python train.py --n_layer=13 --d_model=256 --n_experts=128 --experts_per_token=8 --d_expert=32 --d_shared_expert=64 --activation="geglu" --moe_layers=[0, 1, 2, 3, 4, 5, 6, 7, 8, 9, 10, 11, 12] --router_score="sigmoid" --normalize_top_k=false --routed_scale=0.707 --balance_loss=0.00397 --balance_bias=false --shared_expert_gate=true --init_std_router=0.007 --lr_router=0.000236 --n_head=8 --n_kv_head=8 --head_dim=32 --vocab_size=8192 --norm="rmsnorm" --norm_place="pre" --norm_eps=1e-05 --positions="rope" --rope_base=6780.0 --rope_fraction=1.0 --qk_norm=false --attn_scale=0.177 --tie_embeddings=true --parallel_block=false --init="trunc" --init_std_qkv=0.0274 --init_std_o=0.0 --init_std_up=0.0274 --init_std_down=0.0 --optimizer="adam_variant" --lr=0.000507 --beta1=0.9 --weight_decay=0.16 --lr_head=0.00564 --grad_clip=1.0 --warmup_steps=268 --schedule="wsd" --decay_fraction=0.471 --decay_shape="linear" --final_lr_fraction=0.05 --batch_tokens=[16384, 32768, 65536, 131072] --seq_len=512 --doc_mask=true --train_tokens=315500000 --steps=5323 --dataset="wikipedia_en"
Below are experts of layer 4 (counted from 0) of a mixture-of-experts language model. Rows are named router (the router's row for the expert) and show model dimensions 0-255. Each number is 200 + 20 x the weight over its row's rms, rounded and kept within 0 to 999.
After each expert's rows: "comes before" lists some tokens at least twice as common just after its tokens as in all text. This comes from a sample of Wikipedia text that the model never trained on. Tokens count by the router's weight.

# expert 59
router,221,191,201,205,176,182,223,183,204,160,169,206,241,226,223,182,221,184,199,216,170,205,187,190,229,202,206,198,216,192,180,228,184,185,236,219,214,212,163,187,230,202,189,190,193,161,185,199,208,182,212,192,228,184,205,225,207,148,176,222,185,227,217,191,187,203,205,208,200,200,167,206,207,180,227,195,223,198,155,190,177,232,199,225,180,189,202,199,229,218,199,235,205,211,207,189,183,219,173,213,171,197,203,215,210,211,206,228,193,226,161,216,189,215,167,192,189,201,214,192,199,219,225,184,208,205,187,199,202,212,186,205,178,198,210,182,172,212,184,209,199,190,222,168,204,166,257,177,209,195,239,200,186,209,229,168,186,205,202,202,168,175,204,214,156,191,204,191,164,221,227,221,191,226,240,240,211,199,167,185,178,174,209,203,212,215,214,209,217,207,192,176,191,183,227,175,201,160,200,224,213,195,156,220,207,179,187,143,195,181,206,223,216,191,220,193,193,185,196,226,229,189,227,206,230,197,206,238,186,216,215,192,203,206,208,184,204,190,190,217,187,208,211,161,246,156,196,180,219,180,197,180,223,193,208,206
comes before: " ", "\n", "-", " The", " \"", "The"

# expert 89
router,179,202,184,207,198,179,200,183,186,195,215,207,217,236,221,182,212,176,165,190,195,201,197,209,212,171,183,212,235,166,177,225,174,229,185,201,204,222,193,185,180,190,200,164,198,204,218,169,192,210,211,210,207,211,186,218,195,178,187,201,197,223,163,174,215,178,221,202,197,216,186,210,197,198,193,213,219,228,191,160,196,205,169,223,188,167,209,202,186,186,204,228,189,209,201,217,163,219,152,219,201,134,187,273,191,186,174,220,212,239,181,209,188,214,195,215,172,169,235,211,184,202,239,230,167,193,187,220,193,213,171,176,207,206,148,223,174,225,216,186,185,212,208,178,208,175,202,220,196,202,195,200,198,239,209,192,211,191,206,201,187,164,208,208,196,212,201,212,188,217,228,180,188,214,211,236,218,173,197,227,216,219,213,206,205,162,202,195,209,201,178,175,223,157,208,175,205,186,237,210,217,185,204,182,195,181,167,179,157,171,202,204,188,186,198,209,163,185,176,226,210,199,231,214,196,222,205,187,201,220,219,207,190,229,231,190,191,163,175,240,181,186,207,203,221,180,197,205,214,192,214,202,189,185,186,199
comes before: " the", " a", " his", " an", " its", " their"

# expert 21
router,195,204,186,182,179,192,229,192,195,164,179,204,212,230,182,192,211,195,205,202,201,217,204,230,216,201,168,221,181,208,207,227,203,212,210,249,214,191,205,215,184,206,205,169,200,203,224,213,194,203,213,184,224,190,202,212,231,171,206,217,186,227,182,185,189,223,230,220,223,213,211,201,189,220,200,186,219,243,194,188,191,217,205,187,180,199,192,182,175,219,229,201,216,200,180,201,199,236,170,231,194,152,205,227,218,213,210,203,215,237,169,216,173,212,174,198,177,191,238,225,189,230,218,163,230,221,213,199,184,233,199,186,192,200,165,215,156,225,195,220,186,212,203,207,163,141,200,216,222,205,204,185,159,211,208,183,232,216,208,238,171,172,181,198,235,212,192,196,189,224,207,215,188,207,232,189,224,179,205,229,214,168,229,220,230,184,203,220,212,220,195,181,217,209,187,186,195,185,212,213,220,208,159,183,214,191,174,183,177,196,208,213,196,205,219,196,168,164,210,227,221,189,223,227,208,193,165,202,200,214,200,231,192,228,212,181,249,203,192,206,172,182,187,200,244,187,177,216,187,207,198,157,211,190,188,226
comes before: " the", " a", " The", " his", " an", "=="

# expert 9
router,169,193,190,220,187,192,236,177,197,162,151,224,226,228,186,211,218,191,179,211,171,241,166,196,222,210,207,212,195,178,193,202,202,212,217,241,219,223,150,197,203,217,184,188,178,199,202,189,197,233,203,194,204,183,207,224,193,167,182,211,190,186,206,207,207,220,206,218,209,205,193,203,200,198,234,162,228,189,203,179,159,218,193,229,157,191,203,185,199,197,232,241,224,200,198,211,225,201,208,221,164,179,199,243,219,233,191,226,206,197,192,204,190,238,184,217,179,217,207,197,187,220,208,195,199,172,214,227,203,211,196,199,155,213,222,203,191,228,172,204,206,193,223,184,214,172,223,180,184,163,213,189,189,233,223,164,168,198,192,194,190,184,215,169,213,189,212,179,164,208,207,208,201,215,226,233,214,185,202,210,171,223,207,208,241,224,193,224,220,189,192,169,165,168,223,204,203,163,203,186,175,201,169,204,190,164,198,182,192,174,196,225,214,210,161,194,183,194,203,201,226,190,227,222,207,198,192,199,173,219,236,196,171,206,197,192,234,182,161,204,183,199,204,193,195,179,165,199,191,202,174,184,234,180,195,215
comes before: " |", "–", ")", "°", ";", "′"

# expert 52
router,220,238,207,180,185,219,231,187,183,183,175,190,232,213,200,188,221,185,206,209,180,216,199,233,258,209,208,196,188,167,189,236,179,222,228,205,197,242,195,195,222,224,205,202,176,196,222,190,252,213,172,177,198,192,213,215,234,182,188,242,169,179,200,175,184,231,209,192,205,229,192,182,214,191,206,184,212,211,220,219,203,200,234,164,182,212,195,203,160,230,209,218,196,208,208,190,193,203,175,216,176,158,198,198,184,223,195,216,207,219,184,193,189,231,217,179,229,224,202,186,179,199,197,228,195,204,223,199,195,235,217,192,200,198,148,202,217,220,220,203,196,186,215,185,191,183,205,205,194,156,236,196,196,240,212,155,200,218,217,194,216,203,153,161,201,178,195,213,168,228,233,178,223,216,212,202,222,182,212,195,186,175,181,183,214,177,228,216,190,214,203,181,214,196,184,230,202,166,201,210,193,216,193,198,221,156,165,194,176,157,220,207,223,210,199,191,198,151,223,219,236,186,201,204,206,205,197,212,176,232,221,192,198,217,224,187,211,201,198,193,201,204,184,219,228,176,178,208,205,211,195,169,196,187,187,203
comes before: " to", " in", " the", "ing", " a", " of"

# expert 10
router,175,196,233,212,197,214,203,188,211,186,196,209,226,226,197,207,240,183,160,208,171,192,192,219,234,241,197,168,223,209,173,204,205,224,195,208,203,230,195,178,192,233,211,218,166,182,204,209,195,205,226,188,218,218,208,208,242,200,168,184,188,209,218,194,210,209,213,198,215,171,190,168,208,209,210,187,209,221,209,199,191,209,223,174,191,185,192,180,168,211,180,197,210,200,220,165,175,186,195,190,156,198,171,210,199,168,164,196,176,217,194,222,182,228,178,234,198,197,239,160,208,216,198,211,202,195,194,238,199,192,166,199,191,182,193,206,188,201,209,202,183,201,214,161,190,209,228,182,209,180,201,200,195,231,201,172,186,231,201,204,183,220,201,216,210,190,177,215,173,226,184,205,212,240,218,207,196,177,198,235,197,216,235,220,214,209,257,230,199,172,160,174,182,176,197,192,213,173,208,190,183,180,190,198,186,211,167,184,165,175,209,225,216,206,195,199,199,202,177,223,235,173,195,197,228,211,202,202,191,240,185,181,189,184,179,188,261,200,201,208,205,174,177,211,238,167,164,179,221,233,211,164,206,169,195,195
comes before: " by", " the", " to", " that", " in", "=="

# expert 50
router,181,214,215,225,208,196,211,176,199,175,174,217,221,233,204,219,249,176,191,203,183,220,181,208,205,185,203,201,192,177,185,240,188,201,222,225,205,230,149,195,175,208,210,183,171,179,156,179,205,205,206,187,244,173,211,216,213,177,192,224,162,216,183,165,182,208,192,197,193,215,199,190,207,210,238,186,223,197,179,182,189,211,211,225,172,189,214,176,205,219,211,236,220,201,199,215,195,210,166,202,163,181,204,225,197,226,200,194,190,209,196,195,182,236,159,200,199,212,220,192,189,211,197,205,208,166,198,200,212,207,185,219,167,209,200,220,201,221,187,206,181,224,232,194,184,177,216,205,175,166,194,204,197,236,215,163,187,212,210,197,201,173,188,191,196,194,207,204,156,226,241,234,186,236,220,222,214,200,181,210,176,224,172,205,247,222,207,218,204,173,175,172,213,187,191,210,180,161,206,224,228,221,158,179,198,170,216,204,176,167,202,229,241,164,205,189,155,193,197,207,227,195,197,212,221,199,200,212,182,206,213,214,181,205,208,199,236,174,191,184,188,184,214,174,200,173,204,172,207,222,196,168,210,209,201,227
comes before: "0", "9", "8", "–", "5", "7"

# expert 117
router,207,189,205,214,176,204,205,194,193,189,195,230,237,246,214,166,217,168,209,217,178,211,149,200,199,225,182,194,218,199,188,231,209,170,221,213,202,219,176,212,222,221,197,177,188,187,203,172,183,198,209,180,208,205,209,233,234,193,214,238,175,190,218,180,199,188,172,228,196,204,203,199,204,235,215,171,208,194,179,193,172,198,189,210,216,164,213,201,207,201,208,213,207,188,218,202,214,214,134,213,182,182,191,207,202,188,221,243,194,166,154,176,159,213,190,221,172,210,203,196,175,186,216,175,192,185,230,185,205,212,220,197,166,183,164,179,196,215,188,194,177,227,205,197,192,176,241,209,198,219,222,179,165,244,230,196,204,225,206,220,171,201,173,206,200,191,170,211,187,212,215,192,191,215,216,230,201,163,179,197,189,218,220,209,203,199,178,193,177,187,160,190,176,210,201,223,209,211,176,206,215,200,185,190,182,190,184,162,150,182,239,228,188,207,220,191,217,215,210,184,214,167,228,223,222,207,166,224,189,228,190,187,214,187,180,191,220,233,162,200,196,200,195,208,221,196,202,209,228,203,205,196,168,186,174,178
comes before: " ", "-", " \"", " •", " The", " Born"

# expert 57
router,180,205,197,199,212,204,210,167,204,157,211,190,255,230,212,172,238,182,162,205,187,196,214,202,176,230,200,163,222,198,185,232,183,216,177,237,206,212,164,185,180,209,197,158,203,210,200,185,173,229,216,184,224,178,191,209,222,212,155,174,155,186,176,174,219,214,185,216,220,171,204,196,205,179,210,167,219,233,198,209,167,205,193,192,178,202,182,188,177,219,184,220,211,188,211,166,176,210,181,223,184,196,186,236,212,214,195,230,180,225,202,213,180,208,204,211,180,174,186,188,190,198,208,227,210,181,196,234,185,205,199,191,199,182,169,214,194,219,214,194,178,178,207,210,206,166,224,197,199,153,200,199,183,224,226,162,168,219,215,207,173,179,180,218,211,211,222,200,179,196,198,198,208,218,211,211,213,195,191,209,192,224,206,223,215,186,243,186,214,186,188,181,214,195,210,218,192,186,224,200,200,192,184,208,174,184,135,200,197,174,218,225,200,180,234,197,198,194,224,228,228,163,217,229,200,196,186,224,198,240,193,187,175,234,194,198,223,215,177,198,213,192,206,235,207,213,175,196,219,205,182,160,217,181,215,221
comes before: " the", " to", " by", " in", " a", " on"

# expert 86
router,198,198,188,202,201,168,210,197,208,187,170,186,218,266,200,194,210,199,189,191,202,206,216,202,229,202,192,198,218,202,169,227,180,208,241,232,230,198,154,186,238,202,188,205,200,175,209,182,182,193,228,189,238,204,200,216,183,181,185,213,180,196,194,176,181,205,205,208,222,213,180,204,198,189,228,185,213,189,197,194,172,235,225,183,169,162,231,223,215,221,208,252,186,212,235,201,199,178,189,232,197,164,204,254,202,190,214,233,205,243,178,189,168,227,187,208,196,184,208,162,206,188,181,198,224,213,194,219,228,183,205,184,213,237,197,169,191,215,195,219,181,202,231,181,180,196,227,182,207,177,205,183,199,231,218,167,226,229,183,221,197,167,238,214,198,205,214,191,172,189,222,198,216,234,225,199,211,178,221,212,228,199,195,184,227,220,199,204,201,174,165,180,214,203,190,192,181,158,229,210,207,160,194,204,183,169,195,190,177,159,212,199,206,192,179,194,207,167,228,211,204,173,203,210,202,210,189,205,195,229,222,190,228,177,204,172,207,205,156,198,175,205,190,185,193,171,205,218,222,196,219,204,198,233,202,202
comes before: "2", "1", "3", "6", " -", " •"

# expert 102
router,216,195,170,196,195,198,207,188,166,192,202,220,222,207,217,200,223,216,178,225,174,175,200,205,205,205,157,185,212,217,193,240,192,189,249,204,222,217,175,191,209,241,199,167,230,160,224,214,191,190,184,165,230,178,238,186,224,204,198,193,200,231,194,243,199,226,194,221,194,193,186,192,223,189,225,173,221,219,168,192,196,226,227,199,193,205,206,204,196,231,229,222,187,182,203,222,213,204,201,221,175,196,188,241,201,189,189,187,175,215,175,200,193,191,169,191,214,204,203,183,217,211,214,176,179,237,193,164,203,195,196,177,176,207,160,164,210,235,164,190,181,230,220,198,192,172,200,229,192,193,224,212,211,203,194,160,203,209,192,211,179,168,194,217,230,196,194,212,161,174,193,242,170,221,206,253,225,192,212,179,176,215,197,221,228,223,201,187,238,191,158,169,210,191,185,185,188,189,221,192,199,208,198,206,216,196,198,169,198,196,228,211,189,219,192,216,204,180,230,209,221,188,244,230,210,174,208,221,168,196,194,224,179,199,155,183,223,201,191,214,217,216,215,197,192,188,198,197,182,217,212,186,219,171,201,204
comes before: " of", ",", ".", " and", "s", " in"

# expert 31
router,188,216,174,193,209,183,207,165,196,200,178,198,233,208,208,172,248,197,177,214,169,201,216,212,203,191,165,180,189,192,211,232,180,205,231,226,212,216,200,178,189,236,183,187,174,182,185,204,222,196,205,169,212,212,194,216,195,191,168,207,169,226,178,161,220,238,200,239,227,177,211,195,207,183,211,185,191,231,193,201,215,180,229,206,178,178,179,199,189,210,191,180,237,206,184,185,203,199,177,190,163,208,215,203,189,214,224,194,157,205,205,193,173,210,227,211,212,233,179,187,174,214,224,215,196,200,225,215,200,221,227,188,198,228,162,208,190,199,194,218,184,184,217,186,180,208,196,196,179,174,186,188,199,228,205,141,168,232,177,199,160,171,186,205,217,206,197,197,140,207,213,184,189,209,197,237,204,206,230,193,203,211,200,194,233,213,203,209,216,200,179,189,177,189,197,209,197,188,205,215,236,199,179,185,185,177,172,217,171,206,191,213,225,190,215,208,197,179,219,226,225,175,214,206,224,204,203,206,158,231,180,187,174,218,182,184,223,204,159,183,193,223,202,232,226,179,136,182,203,213,191,162,211,198,220,207
comes before: " to", " of", ",", " in", " by", " for"

# expert 33
router,189,173,201,181,204,194,205,172,219,178,189,217,217,223,190,184,239,197,195,235,202,210,208,220,211,211,190,191,189,236,205,196,216,195,186,227,211,193,218,191,205,222,197,188,180,213,164,212,175,203,218,218,224,183,204,217,221,221,197,194,206,214,166,200,184,226,224,207,223,194,149,202,234,209,200,196,187,225,211,189,201,210,197,195,195,202,223,197,184,177,198,204,204,181,194,240,216,220,183,231,182,153,164,208,232,197,192,192,206,185,196,223,185,217,171,239,178,205,226,196,199,226,194,160,200,203,186,195,173,222,177,199,193,222,189,200,179,223,182,202,201,215,218,168,155,185,179,215,177,192,217,210,177,217,248,173,218,217,188,224,166,204,210,172,182,195,162,152,161,246,201,220,164,214,233,212,221,186,205,213,196,165,217,198,196,204,208,248,227,196,177,154,188,177,207,189,188,182,195,225,216,203,154,214,208,162,196,173,199,170,204,222,183,201,210,189,168,181,228,223,196,153,206,203,184,190,197,178,193,223,180,205,210,208,218,175,242,195,189,181,185,176,174,186,216,171,192,217,212,211,193,205,217,213,214,207
comes before: " the", " ", " a", " •", " its", " his"

# expert 109
router,161,230,177,209,197,189,238,169,193,205,182,225,211,252,211,181,213,170,176,175,184,191,163,221,195,193,208,223,212,206,204,213,178,202,200,192,189,218,185,213,189,233,205,195,212,187,179,210,189,215,222,235,202,197,157,238,210,167,177,214,207,200,197,195,229,181,186,220,215,213,182,182,221,179,232,180,220,197,207,224,213,206,199,211,197,173,195,242,207,208,183,188,206,198,204,172,217,208,183,188,176,181,198,221,216,204,197,231,198,193,180,186,154,237,198,209,186,216,218,209,217,194,174,224,198,161,180,213,198,211,223,194,189,203,198,190,179,216,215,154,208,209,232,209,174,190,209,236,181,202,181,204,192,252,221,169,183,200,195,213,205,166,201,200,172,196,173,194,184,215,219,206,208,242,254,228,195,166,179,197,209,204,202,234,212,210,193,216,223,174,153,172,189,190,212,186,193,188,213,196,193,208,188,189,209,188,219,215,172,174,192,222,213,202,183,179,171,211,210,212,232,184,178,169,185,183,190,210,169,266,248,211,190,211,224,172,219,190,184,225,210,176,188,217,199,204,170,212,188,210,204,181,218,205,207,222
comes before: "1", "2", "9", "a", "al", "an"

# expert 98
router,191,227,210,238,173,210,234,162,228,181,189,213,202,206,230,187,210,186,178,235,189,195,193,214,236,165,159,193,226,195,189,212,200,217,203,201,194,210,162,192,233,209,217,186,205,200,185,224,182,222,202,176,196,204,199,195,202,176,201,205,216,201,175,176,225,204,205,203,176,185,188,200,182,205,222,228,222,198,173,196,174,223,187,188,207,175,207,241,171,233,189,219,251,186,202,198,212,171,189,206,142,195,178,225,243,233,202,211,166,198,175,183,185,199,207,207,218,207,209,178,191,207,216,202,192,193,194,195,194,221,176,202,157,163,217,179,173,226,177,188,209,222,238,208,164,199,233,243,195,199,204,186,205,218,213,170,227,199,189,215,173,188,205,182,184,213,184,187,165,181,184,241,171,217,203,207,232,161,203,203,187,212,198,183,192,207,208,185,178,200,178,181,194,169,189,193,195,164,195,215,167,219,161,215,210,174,174,168,153,205,214,166,228,187,187,195,213,204,208,221,208,231,225,200,199,176,218,232,175,212,213,229,194,187,208,191,175,205,197,219,176,202,198,205,188,180,182,219,175,211,220,194,216,177,197,192
comes before: "1", "2", "3", "4", "5", ")"

# expert 12
router,170,198,188,196,181,206,233,158,184,171,169,210,235,239,213,209,214,176,177,215,181,193,201,192,198,213,217,235,217,231,158,228,175,176,215,194,198,204,198,186,206,202,193,189,195,190,177,196,212,212,219,196,210,162,190,234,207,176,185,232,202,210,214,196,208,190,179,215,240,223,163,207,195,178,234,179,213,191,174,176,182,189,207,200,190,174,195,215,209,228,192,245,193,189,221,182,206,215,176,219,161,165,199,235,237,204,188,214,205,228,199,194,174,219,178,213,173,202,177,194,194,183,194,216,200,157,163,192,212,201,182,202,183,188,216,181,198,240,187,193,177,216,221,177,217,188,212,194,190,171,196,209,171,227,179,166,205,219,178,212,198,195,197,208,193,174,192,191,173,217,193,195,185,236,236,236,210,210,198,210,218,230,194,182,231,186,201,194,216,174,181,153,188,154,198,224,182,179,191,205,211,213,187,210,181,207,204,182,192,209,178,208,241,228,215,172,160,172,236,228,231,193,210,204,227,171,209,212,185,221,228,234,196,223,210,184,205,186,176,212,211,182,202,170,200,162,176,195,195,199,174,198,194,204,196,222
comes before: "9", "-", "0", "8", "|", "7"

# expert 17
router,148,210,161,238,192,196,223,166,187,191,164,213,217,202,224,191,206,212,200,202,194,180,203,217,218,168,160,217,197,189,185,208,181,190,217,164,166,233,168,235,193,234,190,203,198,205,209,190,207,198,220,173,202,146,246,205,210,192,181,237,186,207,181,207,214,192,174,216,206,190,152,215,221,197,228,199,201,175,179,185,180,206,221,181,177,173,222,190,193,176,208,208,192,203,208,192,231,199,190,179,186,202,203,221,180,187,202,212,174,225,164,200,192,221,203,206,223,244,186,190,191,190,232,192,194,165,194,224,192,172,207,198,178,211,183,205,189,236,215,179,225,173,225,196,202,164,202,212,179,181,224,183,193,262,185,170,182,250,174,214,209,186,190,185,228,184,223,202,166,226,228,209,181,207,202,209,237,183,188,207,208,196,186,216,213,241,213,182,203,209,184,198,227,205,170,213,185,190,212,215,194,201,191,204,213,186,202,184,208,200,202,186,235,206,167,180,187,159,217,235,205,189,217,170,202,179,217,214,204,217,224,232,187,211,196,186,221,203,205,192,220,178,187,171,200,180,198,212,208,215,200,151,211,206,193,208
comes before: "0", ",", "9", "–", "\"", "ing"

# expert 112
router,188,217,176,229,186,203,205,205,214,175,209,207,224,239,189,206,236,215,219,201,158,165,197,210,223,193,203,221,191,191,173,235,180,206,198,220,206,202,178,182,178,213,193,216,180,170,215,172,216,219,194,188,205,181,209,207,207,182,219,207,193,242,174,184,189,196,190,218,180,223,214,249,200,222,218,190,237,216,181,181,140,213,210,189,215,188,240,198,179,194,223,225,226,160,215,223,207,187,195,196,199,173,207,224,194,215,224,189,191,233,209,197,200,194,218,211,200,233,197,163,173,215,210,181,179,190,205,231,202,210,161,190,178,167,186,215,189,220,223,186,186,226,232,207,178,189,210,176,216,190,210,188,184,230,174,179,249,214,180,177,194,174,165,195,203,195,177,181,159,220,182,196,211,206,218,204,212,197,232,188,211,199,214,212,215,235,222,175,234,206,166,176,191,174,237,197,232,178,225,206,216,194,173,201,179,171,179,185,185,166,198,191,229,206,177,197,198,159,213,183,224,191,188,210,188,218,193,214,189,207,209,190,190,216,205,212,257,219,191,215,205,198,218,191,214,189,184,212,217,179,217,164,218,208,166,212
comes before: " |", "0", "%", ")", ";", "5"

# expert 95
router,194,222,213,206,173,159,218,195,194,201,200,216,214,210,210,200,221,203,193,205,186,189,180,217,198,178,132,207,222,208,172,189,198,207,215,173,216,184,171,241,215,221,188,192,153,204,155,207,186,216,197,187,227,184,201,219,210,164,197,184,197,214,196,195,205,228,198,176,208,179,182,210,219,172,217,172,212,168,194,196,164,203,234,205,161,160,232,192,212,224,194,220,208,215,206,182,207,191,195,193,184,187,201,233,198,191,197,220,179,219,164,203,195,238,211,228,208,206,200,198,211,179,177,213,207,221,220,212,228,238,205,199,198,195,182,194,192,199,169,225,205,200,233,179,220,202,216,184,182,191,170,229,215,210,232,161,192,180,179,224,194,179,198,173,198,205,205,195,191,232,223,217,221,202,240,214,208,155,168,186,168,184,187,194,242,182,210,211,179,198,193,178,208,200,194,210,187,162,198,196,211,197,182,211,206,166,207,175,184,172,202,201,212,195,171,198,209,192,213,188,245,190,236,186,236,204,163,209,209,222,205,191,182,201,205,172,200,203,169,179,154,189,220,186,233,160,152,197,200,171,206,214,214,221,211,228
comes before: ":", " |", "|", " by", "===", "=="

# expert 110
router,185,211,188,213,177,181,199,193,185,172,191,231,231,255,196,189,226,187,200,191,197,187,180,185,194,170,208,173,210,225,202,227,200,193,200,194,165,203,183,164,233,223,207,182,184,227,206,174,187,220,222,183,213,158,214,218,212,199,183,239,202,173,199,224,218,202,194,214,216,183,162,202,212,154,218,199,228,203,193,199,187,223,229,196,193,164,232,182,189,200,217,219,187,196,246,224,198,222,192,186,195,203,188,219,211,193,176,230,170,224,184,198,212,218,206,195,167,198,184,185,203,197,221,202,207,163,197,212,236,151,183,197,178,198,180,220,200,221,224,128,190,187,235,164,199,166,211,218,208,168,213,205,189,212,177,163,233,208,225,225,206,172,154,207,200,218,237,218,171,197,190,220,200,223,242,212,222,203,166,189,182,202,204,202,188,217,196,178,185,171,181,171,209,216,201,207,194,188,218,195,200,206,180,217,205,204,192,164,202,174,209,197,240,222,203,181,202,159,188,198,197,216,194,189,210,182,204,200,209,211,205,180,193,212,184,197,230,193,177,206,168,183,224,191,221,176,199,226,205,188,208,173,226,213,199,201
comes before: "0", " of", "9", ":", " in", " by"

# expert 121
router,216,196,192,204,172,179,193,182,216,194,188,221,201,224,254,186,200,200,187,191,192,208,210,249,245,199,217,204,197,167,186,211,164,203,211,189,209,194,192,219,196,175,199,170,231,212,192,193,177,230,206,195,211,166,184,197,216,198,190,240,177,216,184,217,204,201,213,215,202,247,188,201,190,198,230,207,197,176,180,160,166,204,205,187,204,190,238,209,166,211,204,258,216,178,203,199,184,183,160,232,168,205,203,235,190,194,207,219,218,213,191,230,192,202,180,233,205,218,199,176,187,174,208,195,185,203,200,177,183,206,203,190,194,194,211,197,187,218,203,190,164,201,237,220,187,195,213,227,194,222,200,187,206,235,233,180,216,208,202,210,183,190,172,185,212,200,196,155,140,178,197,228,172,197,244,184,207,184,190,187,209,184,195,189,227,208,253,215,193,187,158,169,183,193,201,206,197,191,235,199,171,208,199,203,191,157,209,200,187,187,238,226,241,175,217,202,196,201,190,216,198,190,199,196,172,170,184,206,200,237,213,222,188,219,231,213,186,223,204,233,217,182,191,228,179,177,200,215,220,194,215,209,221,239,197,199
comes before: "|", "\n", "==", "The", "===", "In"

# expert 103
router,192,199,191,200,192,204,233,166,182,179,210,197,238,233,200,198,229,179,186,217,182,197,192,215,209,175,181,219,204,219,199,210,188,172,239,207,194,223,179,181,195,222,199,166,182,174,197,194,201,223,205,197,239,188,220,212,217,181,176,236,185,228,185,185,211,205,227,210,191,230,189,203,211,193,232,168,232,198,172,164,185,219,208,214,177,206,193,202,186,245,218,225,219,209,204,195,199,203,159,232,162,193,178,213,194,254,207,226,159,210,192,238,174,238,186,213,197,197,200,181,168,205,199,229,236,183,189,219,220,213,197,191,166,206,180,180,184,230,192,224,200,222,228,211,156,180,224,177,178,184,196,202,172,225,223,170,193,201,227,223,167,184,192,164,224,197,187,206,162,210,242,230,177,220,231,203,228,182,214,195,206,227,205,177,226,221,237,205,217,199,174,169,206,172,221,181,172,175,200,206,218,188,185,204,202,161,180,187,173,171,207,204,223,215,230,188,182,187,229,207,217,177,204,200,232,188,218,195,201,207,207,197,180,214,196,212,216,198,176,201,191,204,192,188,212,186,185,178,188,193,191,194,197,211,182,198
comes before: " ", "\n", "-", " The", "″", " In"

# expert 40
router,181,202,205,224,194,193,182,196,193,186,187,202,220,213,214,188,190,206,193,198,198,199,219,218,189,184,199,195,188,196,203,198,203,222,209,194,229,212,198,209,188,189,201,210,199,182,222,171,212,213,240,177,214,179,201,208,238,152,153,230,172,198,202,208,193,189,249,220,227,186,208,185,191,206,218,199,209,219,185,153,157,197,217,207,177,142,224,189,186,203,206,213,204,218,178,188,189,213,144,251,196,188,196,223,224,217,195,197,194,211,168,196,185,233,178,236,218,210,213,208,184,228,219,182,234,188,174,194,216,242,202,215,207,217,176,197,206,216,176,205,176,220,232,183,220,212,219,173,204,191,173,202,177,217,225,170,231,186,192,206,158,214,215,184,201,202,221,176,131,200,208,212,218,208,216,198,191,177,203,177,217,189,240,209,211,201,208,211,197,212,192,163,182,197,193,229,202,151,211,175,215,184,178,202,226,176,181,199,162,218,224,200,199,193,212,213,178,178,194,181,214,219,179,191,216,202,186,217,221,221,168,238,204,229,179,188,195,214,179,202,177,191,228,202,206,161,192,163,190,227,207,172,215,223,196,192
comes before: " ", "3", "5", "4", "6", " +"

# expert 108
router,207,191,206,233,184,195,225,167,169,205,199,211,224,204,223,206,235,182,183,204,142,205,163,186,209,176,195,230,184,205,179,211,208,199,188,233,191,205,187,206,211,217,193,188,202,175,191,212,190,203,214,199,202,167,233,190,223,180,192,221,178,230,188,197,200,213,189,235,182,235,195,199,178,172,260,219,208,199,169,181,183,217,205,194,172,187,207,223,169,214,219,227,195,205,223,185,211,236,153,236,180,186,192,231,218,229,190,197,178,204,180,182,172,198,189,209,195,196,226,178,211,211,201,200,212,165,205,186,215,202,182,167,168,216,150,194,176,210,213,208,180,204,218,184,188,158,214,171,219,197,188,211,188,245,209,186,210,208,208,195,192,177,170,225,214,211,218,198,130,199,216,206,188,227,208,202,181,191,200,163,188,228,180,229,214,201,234,186,223,186,156,173,226,207,195,190,195,179,212,200,222,212,173,174,183,206,185,177,173,171,215,206,225,190,204,198,165,193,198,206,213,223,211,224,225,177,188,216,189,214,227,200,190,205,185,179,246,203,207,205,191,188,195,180,209,183,178,184,228,200,193,180,196,211,196,235
comes before: "1", "\n", "0", "-", "==", "2"

# expert 78
router,205,204,196,205,178,209,202,152,183,167,185,230,235,226,226,202,237,203,198,244,175,197,203,192,206,182,200,210,216,207,210,209,204,210,234,218,212,210,170,193,183,219,192,176,183,181,177,216,195,205,209,154,234,192,213,241,228,168,202,230,208,228,220,182,204,191,205,198,197,231,200,194,204,161,235,183,195,211,191,213,169,200,209,201,167,179,192,219,205,212,200,231,208,203,203,191,189,225,167,203,177,173,175,232,216,224,186,205,199,209,183,218,173,213,188,241,174,222,204,197,193,210,221,211,204,169,191,191,181,194,182,211,165,210,208,171,186,217,194,192,192,187,219,164,171,201,233,187,194,179,224,187,191,229,211,166,191,222,190,196,203,184,188,178,192,215,185,193,150,217,219,225,207,227,246,222,230,177,215,206,204,227,205,190,240,205,223,220,201,180,175,169,170,188,190,186,199,177,220,223,205,190,172,209,191,183,186,169,156,156,186,217,238,177,205,205,170,171,213,229,243,168,223,202,212,171,177,206,184,218,210,194,178,202,210,186,210,195,183,208,187,179,237,208,209,178,187,173,191,204,195,199,215,209,188,195
comes before: "|", "\n", "-", "==", "The", "==="